config.toml
n_experts = 12
experts_per_token = 2
positions = "rope"
init = "normal"
init_std_up = 0.0188
init_std_down = 0.0
lr_mult_o = 0.85
warmup_steps = 50
final_lr_fraction = 0.0
doc_mask = false
Below are experts of layer 5 (counted from 0) of a mixture-of-experts language model. Rows are named router (the router's row for the expert), gate (a neuron's input weights, with its number), up (a neuron's input weights, with its number), down (a neuron's output weights, with its number) and show model dimensions 0-63. Each number is 128 + 32 x the weight over its row's rms, rounded and kept within 0 to 255. Numbers have three digits each.
After each expert's rows: "mostly gets" lists some tokens that are sent to it at least half of the time; "comes before" lists some tokens at least twice as common just after its tokens as in all text. This comes from a sample of Wikipedia text that the model never trained on. Tokens count by the router's weight.

# expert 3
router:124120161159092186068091114118105086078125119058163149113165150126102102084115122139103105092099097151135118110172066142198156110073153086188098110128139145116140216137106146170150080084152101
gate0:104145083135149119122180139071113178179114152110081078153185206144150110118107129084156067131179138146143082133158110135140135104144156127182110127110148164098149179168139143143174105056180117
up0:125051130156110104105114126131149142150152100120078132186188161140172128171087149085149121179178089181165142111138137105154146059135099151069110152138095131124127141108185098130115078172108110
down0:032098095158054140143121084148070141176101092095172111137140152110145112099093124122147102132074105090105076092139136133112085137116168127107079132128114187099114174159104105121098126115209132
gate1:155158110102115103109093104118137124122130108171114139122081183112065142133143178171138078165175079143132166105130132149169128120142105100143057152097160138138156183168136148168130090111078143
up1:105116092121157171135136163180104196071133208155152143165116105137094165128176143141133146158099146149205155135115148179114094089131171106134168091140072203129177096153088092145134092143111099
down1:138152102144129100086076132163123207108117119110111163123098127120119104135130130156088158106105152172196117103143123159105111161113142167172129127129138141172148042080120152140137114120189146
gate2:152161184132152178109108137167104112084088099144154139160162139140094139125102096153098072107141120102117078127122106096131110130093052141106139157142072143124140144105109128117185168147072111
up2:131169119149155181100183151066115118158107202078201139105092159133163145132140145054071131114112145097174115088124163068133169046125158067123090114133116089112072123106153101139119113162135074
down2:104096103166165098178105158128142151128143130185175112124145105165109143165093122128123087053176114109149133172090142147135113148106104104071102104178085140132099100115132220088117168164142161
gate3:077144099151091041081145159061101108071147167129150108161130166166134179046109077110110175142141090148129142181167153150119154175040137107158137131119158147167149106147102139099155172143160157
up3:086150141101116175115099185176103134153106155141164095107182117139132085144099113125082136194153097129099105148062173107141078054086164137128126113123155091089119170171108097147156162127197112
down3:159102087104116076118121168097124133112139115156090178083092151146142109103091143125133160068171137153167137135124104158108214116162155132126123199099106138119181105081139127140160104125053207
gate4:123142170140190140141122125118140151088117155134187174124107125127154107178159071063151157109126086081094158108181137091099180158088184074097139191173120137162112202126126132131110103090124152
up4:183188093168126102129159141134207235176121137198129134163120206078130132135137076109144141111118150130130111139141176142138083148080100115144094163163168115171136107123138172094157173150147076
down4:118095147109153103129113125142129111115110156108119137156127169141117195116108160128167099172198134165152055097107121117074139138132121044178183166171106160115100121146145079115107085111173164
gate5:069209154138138170137100152144151133136090077117150167102150108161161061138049090148090069123107172138096132104123132133123111178193169147052081139150160108149100095118081141154126111092164112
up5:134155142114054099168126126106119119120088097120116092116063109086061123158161084091166069056116127161121152111098164147078117058101123166122196141092147100148123154164170094126102103110119120
down5:167133072167097090174158132067124149101124123155151140129092151084136130087116113143159123164215150125077129095099121145167190123161142151075079180135118128101111128096161098107152150113140135
gate6:135127157162154122113121086124150026111094113067180121127090125142137141141175146123140144174201128084127130172138112113131156161111130091192129102115158183109123217151117108163163185115093150
up6:133136081160140099139151107131091125211138102107090094145110146093104100132116129135114131155133120040112199120077122143137160121123059146151138090135152128192196076153127201139162153089105159
down6:106112153086129195110113114106148074071091107145176175113142118130088178128126163122127120096207108187117169151163122104168168116128099156170099128109140109118068166102082088126142129152123135
gate7:160182148192098086101144097124078099143174078116206121154132152130124119103166115149185163109150133145210123116128142192155119126161135129203129143089103133117118181129116123094051166116091102
up7:134155093112089151163129129104122149104102153102154172106166090146145138125129117133107133137183060116188110136153158111148158157207120105145095098141129144112146172113167045154125106187181139
down7:115114127090110152105125119170109073123064200135117154141167096091102135084098122104103140097099153132114107096105118113107144116135150089148171165140136134143118111113111132089151084147123165
gate8:194141081168098144135177155125123175097101100108116127093183199177161127082141128163108117091161113081176161197157071188158139125094098088085162125107083178170139191108166128091125089150133081
up8:130086154147196140146167158106131129172124200126162107130115101090099068058148087168126123134119127130124118048159103183079067144153117130090121133117095115092088128111132181142116137146188198
down8:176082117170063102149173142122144179120132126174059137110164158148162149126156083179187110138178128123124147154117133211112186167137131084151102112089089169118085117128148116095130158079147149
gate9:107135115141124150072149126126177107053109091100117145096134118112098118104100131210145089152136170075209146177121112140162144123126145152160163162160099109035229204121144114152131098122163113
up9:139158178122152148179075149084172150164147148119118100154090112082069086126182095140110115157142085078109130110127160187163070135089122119118116114123158087086094147072136107203118157099128158
down9:149133099157103149160143068165120103201043125162153118122119170085159103093122106139136165126158109105163094134169088076070107116143142152103117135098087123145132097121092132084114154088151096
mostly gets: " and", " on", " with", " or", " from", " over"
comes before: " the", " a", " to", " his", " by", " in"

# expert 11
router:153126057099178102099141124122149146089109149065059112116108113169145114108130118121129082101149083073152182157080108132159163152186125108111126109129146064081122090073140132140157126137073084
gate0:185137138081148124121157174099164195125137123128049135152101127137176125128145104155155044086204139177172077143125128139141128174142140125181097069171124138139144056093151126188098143091148114
up0:059111104154145079096094124115173108093136149125112162128152132140138117168134181131112145131159151157149074158086097166097197128091081148139112174096114151125100129189201122139192135113168088
down0:084122059100159119123158087125090106149133118130152091134111094145191172150166103106159118089092075096147075133113108139209108166153140113133140132116159151113141066149130067114094110077129151
gate1:110175142134120133095127063106131111096135101121098187077153090136129116066142126071143119141122154096142107122103125078167126119104152137054156125098141136125057144109124172102141141125066127
up1:180097112098101120135118132114196135103119190118095106150152113132110116131155144117139083151108123094140090172070102137154093092150128152187100115170140110129154128122127113127114165130069136
down1:108122102116118104123116114163095204065149175200100083158149101143125127115094145119079166102096084127132159120125091115104126131123157084116109082119128127125110224091197120165136102123151140
gate2:164159096077109131147118171138116143080126145113188123103051157146157159135082115157082102123130147130139162150127110158109189136201109116143149128113149121113122139111145133057112089103138105
up2:154203137190150122166217146069149076155140079109113128107116099112127113166177169115053136182060128145094127100155145078121082165087129136183115111132076109139124131150102131131074129113086087
down2:037154103153163142164098124138067132125086083194096147091150161101133106195119074111130174126206104121150155104099194117082161119129122105119103135118155129143141088135121149083139120134097153
gate3:080157130074180140134157196166106147162117179120054116168145111108176089100177148143103122062109139107128161124108150126142140104180075156121154131109121153120142145130084137113167075126124189
up3:126142157137110081157169109128093139091161080122191104148100133163111099050109145101167097205146133093102133139151135124117152134141146139137106130178050078095110129140070084151125147151063135
down3:115114145122192114074108140161087107147129121148137119118072115152165129096171133116090123131078153118118120091097143159104140172091104174183146168106152116149125117101096143154115106168095054
gate4:096118116150085109068151125108201140166091108041109098190135180143125087152120127103151209091113124078176127062149115135137189113147168074177138119136100154103130106150109151122160119136128087
up4:096169195089079110141082113149116110104117132179065133137116127173138150103144082178123176177127182100140130137094124062125096126114061074080059136142105102163124149068130090173131134132145098
down4:134158083113152173142160137126085195089135081133142173124123117169115132088071173166178108109137139102146176093192123107160093170065093135164082079187131120171165176113134134112067111184095164
gate5:093117081169136105071141138136165110120063090097189168105169137110129100126121152163154156172104105193112157126128144121171102113125131116122112172145095181165134137148112169124107196139099101
up5:113106147116118093156034126160187155120109175076162133176144056174045138087114140162119069122144156135121155138149096102133115154162136079124169118071162057095123084088126115169171093147146064
down5:134083123069108142128124169119116136149160162132067095187082113173126116151145098156113148136136122084132083094065145106104113102123097107162153096163147091038142128149107064107167076138133144
gate6:137110104081137098127139157140132114098158137088155131108100142120102109108128130150183083127126111133189136143158121163158143148103225144176119189157143106133129115092206142139080105110099172
up6:162120110111118132122071104104164090155130106099167187117143131169078132143142090097080108107109125108123106116120171149150114129114113096060153145090132094153123173087122115082164180172164099
down6:144138124125081143123130072176088150156140142091068129106223154173170084139170172091092112127145123112112147140123102177121147122067163122133112124079083079075146184098153131140147118127168169
gate7:155149126126161097063123124129130168137204107099153077107156143132102101124158165103217154135104105091155171143088114157149149114143116050121121104074138155075207111101178074139161195156083129
up7:124134105160192155166164084134131138120096115106080133111165112125161129146164100077091134131150156126134129142150167136098235141127083149137163173156171102119118110113142057107123140110110126
down7:101150131079136144133135144172149112200127168075147195121125125134142137162082084101152173098116105128117165132168092163117162133142119121142094134156159130146116142131091097136123098116121106
gate8:132149131079134160131148210049153157113148119105092087105095144080103153113113103112109142143113135123172136169133106177161160097158168191107094154168081165084155077137109088149079100161126171
up8:112139160113103125151128109192168164127166150101144138144157116152170120118192106164138084112153177141092145083095113100122189094128130068119177156161032055123103200093089114110146047117087124
down8:130121118130137138177112159100160145155089141114135095118159128141113140107119185115165116095151118148146101139115120150003163042163106123141169058110195086087135120113103087149134073133110132
gate9:183126073122171098134148171155094103140111073098092090123154104158156116170106081147109178185112183107115154144124173157135153137124069115153145119118140110118146160089149111117170111133111158
up9:119140138155129174107091103173143147103243105111119135171168160114130149102153181166125193120188165128122121116086140121139109096128094117117136126141147121171099116124136107077064141128209123
down9:131112103156141166102154159124128136179116126141208087125166147172106168114149142093155128155181150088112090095154047168131029138117161095142082207149140126127197118102114141101151061128139107
mostly gets: "ment", "ation", " University", " film", " School", " Party"
comes before: " of", "s", "ed", "ing", " and", " in"

# expert 10
router:105077088088092180177133135150114144091116114174147172110131140088157148124111120128091111110081163118135120107161136125067081188105137096121112097207128150142104092128121099111098112104196139
gate32:147116084180154125120185155123077224159087157165088192140135177138148128112135090140105079094189117115117158131135156159135152086148126096203078110151088146174144200108140118095127119185179077
up32:160142162203111094204066140103084115142104142120104147109181084057146117158149085139128143154128158159110098163136127157140102089089108069168159155143187118066127108167132140146103128188096121
down32:199193128159130085106119083130124207170167124168178123158113118152122147112141147113156146092116098133157114096132137167099121112102185135108076117123147126185173082121096189073153130158137126
gate33:177122113120082078100036129134102131137145177097089133142134139148130129091145084149125131132122175171118095111144146104056138129090140060128119138126163205160095117138085135095151154147160090
up33:104129136112157122121199119121148183133132077144154137170144098106185122143163156155156159123181138105136152158085135153152140115164096126111119153192061092100120122108141129211117140090182152
down33:151161176143158105158107134122186125149060159167153113070145102149078146142047093173079080082093102125132167216141121114159180102139076156091186130127156139125098134129123149113088124137110093
gate34:103171123157100166113135143130122133142125075132149130091147130144135141099104093184132114107096080101149147160145155099147032149112116110211168124127126154221142153116082121133086146180098132
up34:161121128168135063153150202120141163178135142125093117135138157122115203147111066113182133105114149112155143146073096109154040130098100090117076084127143133130110102106071150119092168120136100
down34:170120086164104115129150150096118095192154175183107124098090113083114130092103101151120132126164164132108173137123070126168056103129119140179160149134101139155135083119148161110073141083086115
gate35:196103149077154193151160167145122162137105136149120143062161094068191087129091076139122132114183143150112117125159087055122116069145128115156091126105150129086145093144136149102191138168122147
up35:135099165120097114139140099103075105134128154106121135124143140198095130112127087091096085126118172150171164095083157165103139166147114099160174103147157127143164113113072131129066131119123149
down35:123165146109155087139105142127102072168090124148163110124132144195172141138126110146115101067140102145119104115144139137078140119163169148133183144119131134131167139162129161091157179148113101
gate36:135171096112146120154118055098072163104164152112141103164074152131096135138100133164099174154167088170081157117104094143127119146100157039168166161107119123160119126118095136127126133126191122
up36:097115070160099139115126139000087134118125137146148111130075105129102157137120179188134197123111110120148122135107130147180145126126155153106152086116062163101143163099147121103165178189118179
down36:195091160140115107103080148160148181082129077133102166109091124133126129101138111176103186082169159116170198104105182153122146195130122165110145126210120091120140105193199186154077128157147158
gate37:196188154131161193129169181183164136099147117101102144097205125120128150146122082120156110183125086151146163090163151127109120149119078081127077111100123152147105140101163122104117177098174105
up37:113156117092157173128145119147170106172142159107103084113179152132150202107203114125145176139139105194111118110123141123134174135152122172157118129101113094109117190145139103201089134092131119
down37:172130106145124163102114115112154114162183105077136149135180088149135142138131059108099170116148124143121187136132171175099188110140131142135109077123198156113100153133176157137137115203078119
gate38:099163129056166074142065141128080137142072110129154059158155163185132037180150134164087167112127102141174148136156110077130148143184158138138131116139148158114113147116098108115102138104168157
up38:093192150107121171143131143111109114117123155107173168151145139152128147117151084162146129170151143136088170155123154126074121188130142128140104141202114151182155124118126110106067131195133144
down38:132101141167176124137108126159099150161162141133183094119111087098174134117090123092140139142114163120162155071167207084170182134144090132125153120115109151157118132168086153137122109116126146
gate39:151121181111123154137140160119163128153090123199112176086129118085151113074088144105049119145157158155134164109137113070134077129147137118113137159149131103068187121089115113068078050096104135
up39:094185105081154138131085122122151098122177128135132154074119092120101157119189146193106089127135088164155151150106153053150161154089108127164163134127113132120150131152105122119125150140132155
down39:113111161112147147206105139060108120079091152129111098090123131133101134084167145122083099135145166142118114120129112134137132118228081130113119144170171106138092147153093138105155118063156062
gate40:113100140073140128134118173081123131158067114167163113115121157120153125125184135085166167102118136207142132144144157096143153131150142187142080128140127124132143091145158069108124108132120158
up40:110131132141125134115175078144141185153086098153133140146111150091168144142112169136177152081156107154105192073125083140146124143137067181107065213146109091141120045133151081125102135168108126
down40:197220105103085083148150139156119132052155137154076167138108137130096145161136179163124115104112142122126160119132131189130203096091155124155173111083113174127128092176115151105146112094150136
gate41:129190167095142104165140117114113114110065116139072054129130126104144127109110105157160114165100153157192110121140068199071070161101125113137121167164174141132168122122128132157088152130145113
up41:122120124127153127087122083124071136118140144171199150141134131097146115163151144144061123139147150107134083114136155077192164098143164090097134146090122126114138156127139066103181108086129099
down41:125114147130161081125159081176098123138104121135149092142126142134138137156106129129154113117136139049140165105150118135211137126126090142136112188167152114124132148152160177076105072179108149
mostly gets: " |", "|", "  ", ":", ";", " •"
comes before: "\n", "  ", "=", " 0", " 1", "|"

# expert 7
router:114147138136105158069167152096191094136164126158122121107151162086127158202197127110115133161140093101107146175107166130141132144147179141067159173155128124084170158141139079158101150091093096
gate0:076176118059159145130133083103173142155156178115158097174152119096120123171160096112136120151181122103152168063079116100094142102111129167075162083096147115084112073112122151101099058140185102
up0:160159154101111130107149122106123198141214096095141115105151178166167160088104125108113164134163077145154132164101122136190151113209097134170093163121142075165163117081128058157144137102094162
down0:134077163085138108070175146083125139134127176136154119132119098071110095204177113218105117164112107114087141165103133213141119166085127155134128144123057173111147096087114136087144130136169125
gate1:081170126123132155196118126096095117085119173097134127144138107094121143117161120095143143151119092139104136129108118119149197106109159057089115142120195131094184104127162136063095148128149123
up1:092129137159116133111107104097118051053137099114127065111101201068074161118146094158102143112084138139173178146073143156138135159139149103120087141130116152091098073120111112086099112155156083
down1:176103121128101109133090089161046127112088140198133160144123080148097171154131119112132179139191090166167154130128105168118167135136206127154103121069044153140157101173038159135170081075118095
gate2:200147095132090131127144113149180129037161146126088146083176163117168114170152195150161095134132162135083138151106104124128145082138077156129121148117127105140142192100143075158153080115125140
up2:143178132096209112138089122134127099096145157124070116096147140104087129134089126145099216100102144175119148145099148102136130137135089088129151146072102100139146065167137126141151120125136118
down2:089167140133120102169173125160103123117134096115177165098122109119124121111132129081106156066153122078114139093076143075082159111132131161163098088145071203176040115158172116105091114160162137
gate3:118125125118092145082148156107204102129100115140140123074104135159107127121129107110058160099145081123171163171140137084108151114122140093048177072166115199148138164095096061117161141133063119
up3:159143117106136124106128105142148105112086116172167124103162112181129069061113102094113210103162143129165192135120165144151152081089126063053161100113115128121096116105128098154105135117124123
down3:140075117181099089076108129134165170103118182127135101075108141112179090124178066088054096115146155161147086185149155071110131167048111142106164107117126168146121076204158111150149166118124139
gate4:123116077117158143142137147070114118131074126073153148124132165151147112153102129140104082128114122103121133134119182172156098081174068095137146182112159128131177205139114105136103091149127111
up4:106132153160141129137141111144117133173165125105170172169061153126049143155102068115165241134078133151103118108102088154113068161123149111122136129139111115170107088093106142064129136096166134
down4:164126095150180116113148122064102191149121105161109144153137139174203135146127141116111150118130135087131076093149127126137187102157201120113084177123102143089084137133161113168089124160096143
gate5:109151118047145133131137117126135154125153161126182152111167123113152089100175159132129138169117086126105088087132181132120159106095159096076159183145176178137173191137146057147125113099203145
up5:154104091156073088161112123164056110155124153134082144127101175210128119119109183108124127119122219105131132135070123126100103139156079139148135067150159110187114049084112140107129087144154160
down5:109122149105170194106168128158112126099076125139128140148117105152154144134097150121121105158187139128116208141226164121097137114126146111213105117139148149128104147118097090075144122159118142
gate6:110114138140153134084094121163140156144127138098072175099120112120122105183180123104137115113132162100157141173144121026122147128104159124127135186181131096142132185144148113148168122105158098
up6:122185199092196152180087064167142127078125152123180144060150065139112120123211137120121117180124102121162108106109140108112168101113107104126171107143128142084192154131114162160117103183159117
down6:123137136164125138142188154143139135129156102130184141109114188023145085120159114144067125115163140115148116151126142148091176116117132092098133178156100135122174104067087109176108106151165132
gate7:169119157119170134090130150087195143133094143100127156125091167106149084180111062127181141136088079144136125109125094148145122196116140119119163163106134120131087115117180066157138112150156161
up7:071144170146174116159121113163110034086119103132110082108141135130087065145094134117124117160152160151140107107100178133107165138080193108163204132098116153108156123126114194077111140115162156
down7:190137102135168117135131111140143063132127096130068156116117198115093099130134162110150111121177141140115172167117106109155140154135091152133108164123167173079141087106123193095120165176131111
gate8:107119128154115143114166089134118148103139138126095108087138071115154134148121112111184129191107119119133080182111168147146126141100162146156106155161211049118137182106108091117108096122116059
up8:168164114065150128092054134178129132158098157111145164130075169145139188057127067123061144085134098147116125116135115126185099140097132152147109098165167106144153100131118128095132066168180132
down8:102134138130138145147040091150116086136121128200104143106112087166159179092073076171154101104164077117172147100182140126104169143125155139138153044142139110136180128193176129103138101088115142
gate9:129101068118087114150182166125119102159183194149126126128128144083155117127039093147105101186131139114075144162115137112114160085081154128136093151160083126139149120144066104176098141134146093
up9:143156148121097130149207081130127129165120088075177154201154144119148140096095107155119215077109136064148119160095113132148119127109149097152130145119123087106096157113166095143144163126161145
down9:091123124089176089137154076162114205130127136125071152168148123118159098171123145118123134170138134146171176130099107110142101117111105119136173108106135067128167169124182130079153121090117156
mostly gets: " his", " a", " their", " her", " its", ")"
comes before: "=", " the", " a", " by", " as", " first"

# expert 5
router:158152133075096092184149186160124113149106121110103074182112064105135114119136163144135121113176137135131069128141087127176111111098136111101110150058102147175142123156148087095119168136150141
gate0:116175142095135099138139155135087109130183129173073093169161148141084130167100135136120113111102119120152127039154158065135127125137132105095108122080184192124135075088165051087137148159119119
up0:160158149045175169130108090122101169092115166144153110134151134125032142130137167122145131104157167100061078084193089135150135109181106140135159109158147125091175147155104061126122133099114120
down0:150109119040136136165135135151131155141147168106160097125177141124149211129103091131154156148150121128182094140147136177146144087134098123128092154109116113132100119113143165106185159104144126
gate1:153171140076120157149093192152084079195141134130138183137115095165127143135114132143175123122154088145183149136180135209140158077101154129098137157144229129104146102111147116131168146130111119
up1:208090099131128103116155141157185122174164156188143142106152137106144120134116133081134197168133063101150180127115148132095161103108174089103134143132154133092130134147082084135160137081130161
down1:107065142144141156195111170135136095124104070068095138166154058165125116118100143148140118126131100147111198081089080071124157104131137112092133095174089058127145124129176165136089113114140151
gate2:110139106062130125094118172127107083118115117161088107137115121137114134121165127103137129153104160121105126175143132120201072055114145114128057161087091167145125179084158162133092140131173068
up2:199136164079095068138152184149048123089117141080122176148128135141148119114118154093118168223098138138116131160172093113122108147135133149106067148086135132023149062154138115174139100065092128
down2:123132144065139175112172105068164102123104088135121176130187099167076187083113126115084117153058125120120093137150182149100096160093135169077101153124134128155141111135147143107135101151137158
gate3:150137108087201126142100115129066108173103098129097127155164134102138119153105163110101144067133126069124112126119179156153118122096093122150125146125159110159100104143124159083141143194151161
up3:140111121094130155078136136095082161155133131106062190118126154149130123126160157115124108101107131164204146135228121154099167092167153149145103116144118150074116075182127156154133068121089106
down3:153184145125089157081081144069156188146150102173120172134133094122133204121132154108107182150160112124107117147112155140145133138089086068172154089179134164110118163110146119101202109083138093
gate4:085130114094132109153077189116142146115143117153136087181125115118119102115205121230162156168167139143128109114150129183185145142086124118171112088107135151164136118176135145135150111098095088
up4:166113067113074132152099149138087142136129139150138098147101118161168078150199151144152180117165118092064135162114127145108068101165132098101131123111133110106077142103182161105126148137129147
down4:085100079090100114114130120192151127156125083162090121119154085094112118104166174166135133109187121115136124059095121171159147134148069149077168134155115176135121086090141133161125106131096101
gate5:184113151087116119120121100112099100102131057106121099109155124114185119089110134151116135152109183135175098129117108100099097151081113086107150168118151140140129140077097104050176072146134158
up5:150156153140122148111136080171149106114151136100187159130086128175160096191154092152117168079107127091133121116088195162089159142166079153110085161141107159161109124078146114144151086108097134
down5:179091115088133161114049080107072101119133109124134117210158144111209148136136071108146140148072140144127157144140111071134080111130189127126144154094105127116149113168139132071135140187157128
gate6:132200107091115134138140160147143129079126101101123153100135092159155147143120158159145097089137129150099069110146139152180153089052085079102143140122139167140105149096123129094134127145139081
up6:091104089180135138150132168170152124099121121046136162122113118103110172117129099138156099146066142147118145147092139159141110061074197102065097096093125198106213159132118195147098138140119128
down6:118123092107125149143152128131121159123110112174159134075113101111125130147162119087121120166078185135137255168069049118140105165137150121208120112107081101132137087141109137107151166096125203
gate7:072178155154108103107133188132149097144081167187140129161120167198072090114130116085120118100096164108174163160160121136169132153080120141149132113114161174093168081084096135116116138149162096
up7:101093087163154104152109170173168076091148137088150158166118153110138207146137147127067130133142125187095141102131175122142143125132107126128134163182105086112163142057063153104105116097107095
down7:120128155115104120101162040164144139054076124118136151147122120165086123124163091132110122103146119134157097151132146133085097104096100127160145119169117223130145149101104199103161170141128152
gate8:099166159122119120164149096116122136122156162104140104205088112115128129054174108126157134134157202077100129161192120158149112128057113101092099136095154147112148173058131191110098109125154055
up8:137170156137109145092088172076108124097205126087120162150140158120183159125085128188118104138126136138149116133133204069097110110095109095169115128139145113101061191113140086083153132189178108
down8:120111146144130135138132109103111127106093120118094090135132101075107144127180102103168145194145170140144151129172144136106140140066099207159157086125166119146095102074156109104098055134158111
gate9:123072104177128164140157116121067131114164145174082145109156105112129063137115133086170103157111149122140142179100189163135108158108095128120164147115143177160164132154140125062102197124121111
up9:135137088139098144115139165131134103187171132105113106132140102104102130158132093159111116113070110161096100165060114178057154123089126164157150165126209133157097118124097076117120131121123126
down9:122141076142142078141156188129153099119109178096090109145139150168120114046122105135092123200060144177132167095145066087142140138126129161116128091089107110122115142122142135186121064149140155
mostly gets: " 18", "19", " 17", " 15", " 12", " 14"
comes before: " |", ".", ",", ")", "–", "%"

# expert 1
router:152148164170183133088075091103090205180150097089136076120146150055093128164065160082138171162100152130103170103180166139107086113141171079157121163106108157105093102058185125144162160174126127
gate32:128191145168146126127138129134136141109063133122144109159139156059154159098087119187136153110148175110107087157145118116104131160176205159118081145136139140169147134141167183187129112123084142
up32:085125099102165076108113159141221135101139123067135107118154157146083141083139104097138187155081150154101127182145142086081055081127160132149138174144126097125122142142164170106146103119125086
down32:163129123140064106155142129111133095161140166130115105140121073133148162098162106071145168094112110130098148140149167079148113106149155063156157139180086137181154134160135101078163149125135089
gate33:103172116128171118124122092091169130070128132122119086108157102082134181084136153081116128052112165149123107113180142130068113172131131078124092176112136173141128109081140098104115085110109125
up33:172119106098179197134097157113088137145155141125153173158075153093111135147171181115158173164176139159123137121145083093085166161130199180136114122137160163132121067115132083150137144137121061
down33:152144140105126152151129121145128096137111161198097158145118178158182156094173110211114156153113088123130119144175102135148057133136096090163199128107112143070095194142137136107140118163149135
gate34:086119145107163130138139216129119161114065071138124097088101119073143119162140101163130151051110134186173127100148165100112126125106092167139078124099140156116132120093187096110167152096113130
up34:103054138125117124107140190112112221070134102154155173068132121181117095181136145152120154164122132157137135081161168086125080125139101165128103157117124104109105136104128133095167119085141082
down34:097118212143103148109137086143204135099163180110148153122133137115080082083082146112094094164147147097094133133143092092131102043057153167101099052138109142090158197141100142143111127169147163
gate35:181183108125106175123117163167093218077105105142146098127112188167135116149131147118157181096110116091140153139192138123151163127095143148120124090143119154129055161112117161153141108126132145
up35:050125146101113128150186150098129130159174161068106078170100088128125128088018134120166091104166113147122088142148103212165109052136112160147117145139109108135111111108126120114107100149073085
down35:175157087136183169137099138123090151166134101097117126168141093149127145115101185154135149112160193104149116109181129112138103131072142177163127138165096131132122166121151086178225128087147146
gate36:117113130114150098153089200087168104149040186134132099099110175139126149167135123126110131159141127112160108138105145124164134137144080141154097134092201146135132135087123153232132152126124106
up36:117164095093090085098109161114097158150073128116108144084126133142106099081093117139107057126147113165094150168115124169090120132140139132108071130098100142158097111118135144097101175118181095
down36:128131104116114135104123176128242072134121177113153181138100137169179108126168125101072120100154162090148111106133149175056095118134102112129107110071180126144108162073084096137163128159154125
gate37:189112172106098112102129123117125198061166171115123174138175145082186142118124165112104164124134149120184091088125115104144097103159203125115181131101120160095140105186111164158130101210134136
up37:111079054142151084118149149126152123060134157098149168103038189125190108117130148138068133127149138139142125163097138114176121079162117100107141137106102117112083169115171131129168083150117194
down37:103116158106109128150111168122051120135120101130098115154166117154174096154069161071145148107060140177133097125129179106121043153093123151093106164105113164147104147167091066189116146140160142
gate38:150135153147140146131143087143135107125130100111165145091173103113125124082133106174097131102098132154095118117118120150133167105108137101099133205129143134091141147167199105090145149147135114
up38:110169113136141142106138105128141149149151088164141130111165112185086074055117097132059140059097149189117129124153139129101130163146099108141170154109167064109069144156178154136102197152165142
down38:152150116165165119089098111168167194078213131146162136133125123094044094123111148132107132185222141061077110164183113129148116109184128121136096140189095132176152129118122104110086195128137118
gate39:150118124111105095081139199115144088125102111158156125084126176153115171127126173131203078134147106165188145138130147155022097089122123099140113145157063084110156151117095056102153144100105105
up39:131050185119116125103161143175135117113148133077114142130128077124166068112135121118115141089200074124106113094108079137100136100176105160109095110133188146085113112075129095170077107167110087
down39:133133147190185159161076157117129085130105092119165049202119118130091176114135152143099164090088096118191112103130129116186168151101156162099119092117077106081098127148119149129170099056190126
gate40:140122118103146123155093159156089149145137118116115137115131187067155071143102079164124155138097093063085172128048142146119181105089106096143138164137143110099148158112159100085124153103083134
up40:088095087131112166114176108116163115210110142111134118122154119119158095123100101158157139139120139138194065132089117145187076167142160157130173078108131165151126130141134100129159095115126087
down40:134151109165094114088135109137104105123136140179133117116113061104131119122140124093119059165144107101130134174112050096100126099085106131159106140086182176062122158091141144130169127147083110
gate41:172070095124122074138129123138121057114106122161116127125089094152075113118104138120133124187088111114122114114100090097002165121134137077086078123078200119150111069106132090105136130127139186
up41:065129211106109128155156108125174134141133098087208107133136160122163156170108154147139120069153117148114153090143131130126122133138181174153176163110130106125161155102110169156076097098059091
down41:116199175123089107100097126121130174131170106173159173147081137172148106145137124100077165105135149126180101103121127110150118185101147161120154111119176123131082154090097114133096128194158135
mostly gets: "\n", "-", " (", "\n\n", "–", " \""
comes before: "-", "|", "=", "\n\n", "The", ":"